Below are experts of layer 6 (counted from 0) of a mixture-of-experts language model. Rows are named router (the router's row for the expert), gate (a neuron's input weights, with its number), up (a neuron's input weights, with its number) and show model dimensions 0-95. Each number is 128 + 32 x the weight over its row's rms, rounded and kept within 0 to 255.
After each expert's rows: a language model's description of what the expert responds to. This comes from a sample of Wikipedia text that the model never trained on.

# expert 48
router [ 92 156 136  96 106 144 111  98 164 170 159  80 104 116 132 117 118  37 108 172 129  99 116 114 122 153 162 144  99 170 165 150 132 144 122 116 130  94 147 166 144 122 122  72 120 144 161 127 100 171 123 114 146 131 154 127 129 168  72 107 101 200 187 155 155 148 157  95 142 118 133  91 171 104 159 102 144 185 133 109 112 169 105 114  72 143 130 100 194  83 145 107 182 141 225  73]
gate0 [135 133 108 111 202 178 160 129 114 110 101 142 148 102 171  69 170 168 116 148  98  91 151 123 109 181 105  88 114 120 174  69 167 116  93  71 144  72 120 177 141 186 153 115  91  65 150 107 145 140 135 189 153 133 162 146 108 138 134 130 153 181 134  84 131  88 152 192 155 162 153  94 155 121 187 129  58 164  99 123 132 183 116 118  58  89 153 101 145 117 176 157 107  72 201 167]
up0 [112 123 157 140 125  98  79  94 147 125 122 152 152 142  71 163 114  77 113 166 109  96 114 144 123 181  88 128 132 157 133 162  98 177 159 130  69 102 188  74  88  98 145 114 172 118 105 131  93 142 135  51 144  99 120 166 116 173 149 153 116  59 129 176  86 185 150 129 123  99 148 114  72 120 123  81 164 174 125 158 102  99  93 153 120 151 171 118 106 126 135 128  97 121 155 130]
It responds to: Prepositions after verbs or nouns, introducing an agent or object: by, with, of, to, from, after, against.

# expert 0
router [ 98 139 117 167 138 171 166 128 182 126 127  93 123  99 152 170 124 137 118 170 109 109 146 169 115 103 144 125 106 161 140 209 139 104 156  79 116 124 135 188 133 100 134 132  67  99 186 126 142 135 106 100 115 137 178 100  71 120 111 108 145 112 153 202 123 109 146 162 140 111 202 183 207  85 134 132  85 187 131 147  92 103 140 150 143 123 212 145 139 136 127 116 134 158 138  83]
gate0 [ 74 204  98 140 113 118 113 111 175  37  66 127  93  96 161 148 196 156  84 159  80  62 138 141 130 115 149 143 150 163 158 140  99 117  89 149 100  75 152 127 140 120 121 161 115  92 119  81 129  84  98  85 175  93 142 146 120 166 101 128  97 159 117 135 102 133  69 151 186  89 146 165 159 122 159 130  76 123 134 119 102 153 113 165 175  85 151  53 147  57 124 102 146 129 117 115]
up0 [187 148 110 129  87 133 205 155 142  99 128 116 120 154 104 160 122 116  86 114 121 136 146 147  86 107  82 126 128 124 139 161 139 128 158  65 165  95 153 114 135 149 109 134 132 230  86 130 152 147  53 111   0 111 144 129  85 130 119 140 118  82 111 140 140  80 184 185  82  76 125 154 157 125 139 135  82 137 146 145  21 149 104 147 164 142 144 195 133 144 166 151 145 109 137 171]
It responds to: Line breaks and first tokens of headings, list items and table rows in sports pages, such as U.S. Open Cup, U18, Pos.

# expert 3
router [128 117 139 109  20 182 131 136 179 163 107  81 118 107 124 159 188 135 128 142  55  97 127 221 131 113 116 139 121 137 160 178 129 165 117  88 143 150  98 147 163  61 183 160 110 121 149 119 180  89 150 107 135 152 155 127 145  80 136 124 117 146 120 148 148 120 118 122 134  75 156 119 207 129 141 195  90 176 129 120 126  70 122 127 110 141 221  94 136 147 137 121 107 159 204 130]
gate0 [ 49  97 113  49 152 139 104 122 138 123 136 124 112  95 164 114 133 123 157  98 148 130 170 148 150 137  59 173 195  67 120 150 162 170 149  55 153 137  84  83 111 125 179 154 144 166 134 141 160 112 156 173 115 119  82 154 145 116 113 126 132 111 180 128 156 188 140 129 137  73 136  98 146 145 147 140  90 162 155  81 192 130 116 118 101  89 165 103 127 148 150 115  93 152 180  33]
up0 [150  91 159  63  91 138  65 159 154 107 124 120 155 125 135 144  88  93 145  94  90 145  97 140  71 129  92  80 118 120 100 108 115  96 112  93 102 168  36 191 111 128  97 126 106  91 137 141 124 122 115  76 159 136 158 169 167 127 153 147 126 116  69 130  67 131  82 145 161 180 140 119 162  89 157 194 121 133 152 109  77 154 191 127 151 105 187 164 102 116 147  85 127 133  97 155]
It responds to: Line breaks ending section headings, infobox labels, table rows and list items, e.g. after "Coordinates:", "== Prize money ==", "Identifiers".

# expert 40
router [172 139 160  85   8  95 128 136 170 105 125 106 135 118 102 183 100  78 130 139 159 140 175 141 118  97 123  93 100 149 123 152 116 136 159  95  94 147 111 135 126 137 143 146  77 145  93 139 140 142 151 113 127 156 178 134 115 113  60  49 122 149 153 157 201 150 143  86 147 107 132 143 111 128 105 163 104 175 166 135 111  93 114 198  49 124 214 143 121 176 168 129 163 123 189  85]
gate0 [159 131 132 127 110 184  61 100  93 105 154 117  78  70 145 123 159 149 116 135 180  91 125 150 127 134 107 121 153 113 131 162  83 193 175 114 151 176 148 126 130 158 151  96 111 155  64 139 108 130 100 101  69 143 131 127 141 146  51 106 165 176  94 157 118 131 127 115 122 105 185 114  91 183 121 130 113 110 159 135 105 145  69 143 104 133 146 159 117 142 138 125 225 157 171 177]
up0 [126 190 153 116 101 122 114 155 111 100 119 152 141  99 129 111 107 106  94 147  87 130  84 109 184 121 107  74 114 120 109 155 129 169 161 112 154  85 143 155 142 194  97 104 155 104 123 109 149 149 138  62 112 176 180  77  99 108 166 130 130 145 192 112 190 115 146 109 136 111 163 160 133 149 117 148 117 187 131 220 101 134 154  99  90 115  99 112  94 137 105 119 109  96 141 119]
It responds to: Prepositions introducing places, times or roles, especially at, in, on, during, over, within, as in "took place at Aintree".

# expert 17
router [136 158 151 145 127 189 120 123 143 140  93 144 143 109 135 130 131 103 144 150 148  36 172 122 111 122 113 108  76 125 151 100 105 184  95 147 142 200 150 164 124 148 169 112 129 114 128  49 137 143  62 145  57 154 154 130  88 133 112 106 123 132 143 175 197 113  89  85 117 169 193 144 205 125 129  83 148  97 129  77 126 131 121 127 143  97 117 105 109 189 136 107 188 122 158 121]
gate0 [ 95 167 142 137 165 138 189 141  85 142 131 144 123  73  86 178  69 100 120 129 127 148 109 178 113 111 173 111 145 168 129 102 148 146 128 192 160 174 119 119 113 168 215 134 134 153 170  80 135 125 123 161  64 133 154 129 104 119  93 159 119 104 122 134 147  61 155 122 131 113 123 159 182  77 119  93 124 106 186 138 126 106 117 116  71 105  82 104 179 158 163 158 147 185 110 106]
up0 [137 128 107 134  75 119 159 112 121 140 110 145 109  82 213 153 198 132 169  93  76 104 208 144 155  97  59 172 125 108 144 144 136 139  33 118 188 164 172 133  81 102 196 138 122 136  98 111 168 168 103 145 147 106 151 137 119 191 151  88 171 160 191 165 131 162 138  65 116 132 191 122 109 177 123 133 131 107 131  71 117 124  90 124 171 161 143 180  72 104 124 119  59 128 110 130]
It responds to: Blank space token before a number in stat tables, such as hockey or cricket totals; also the space before years in prose.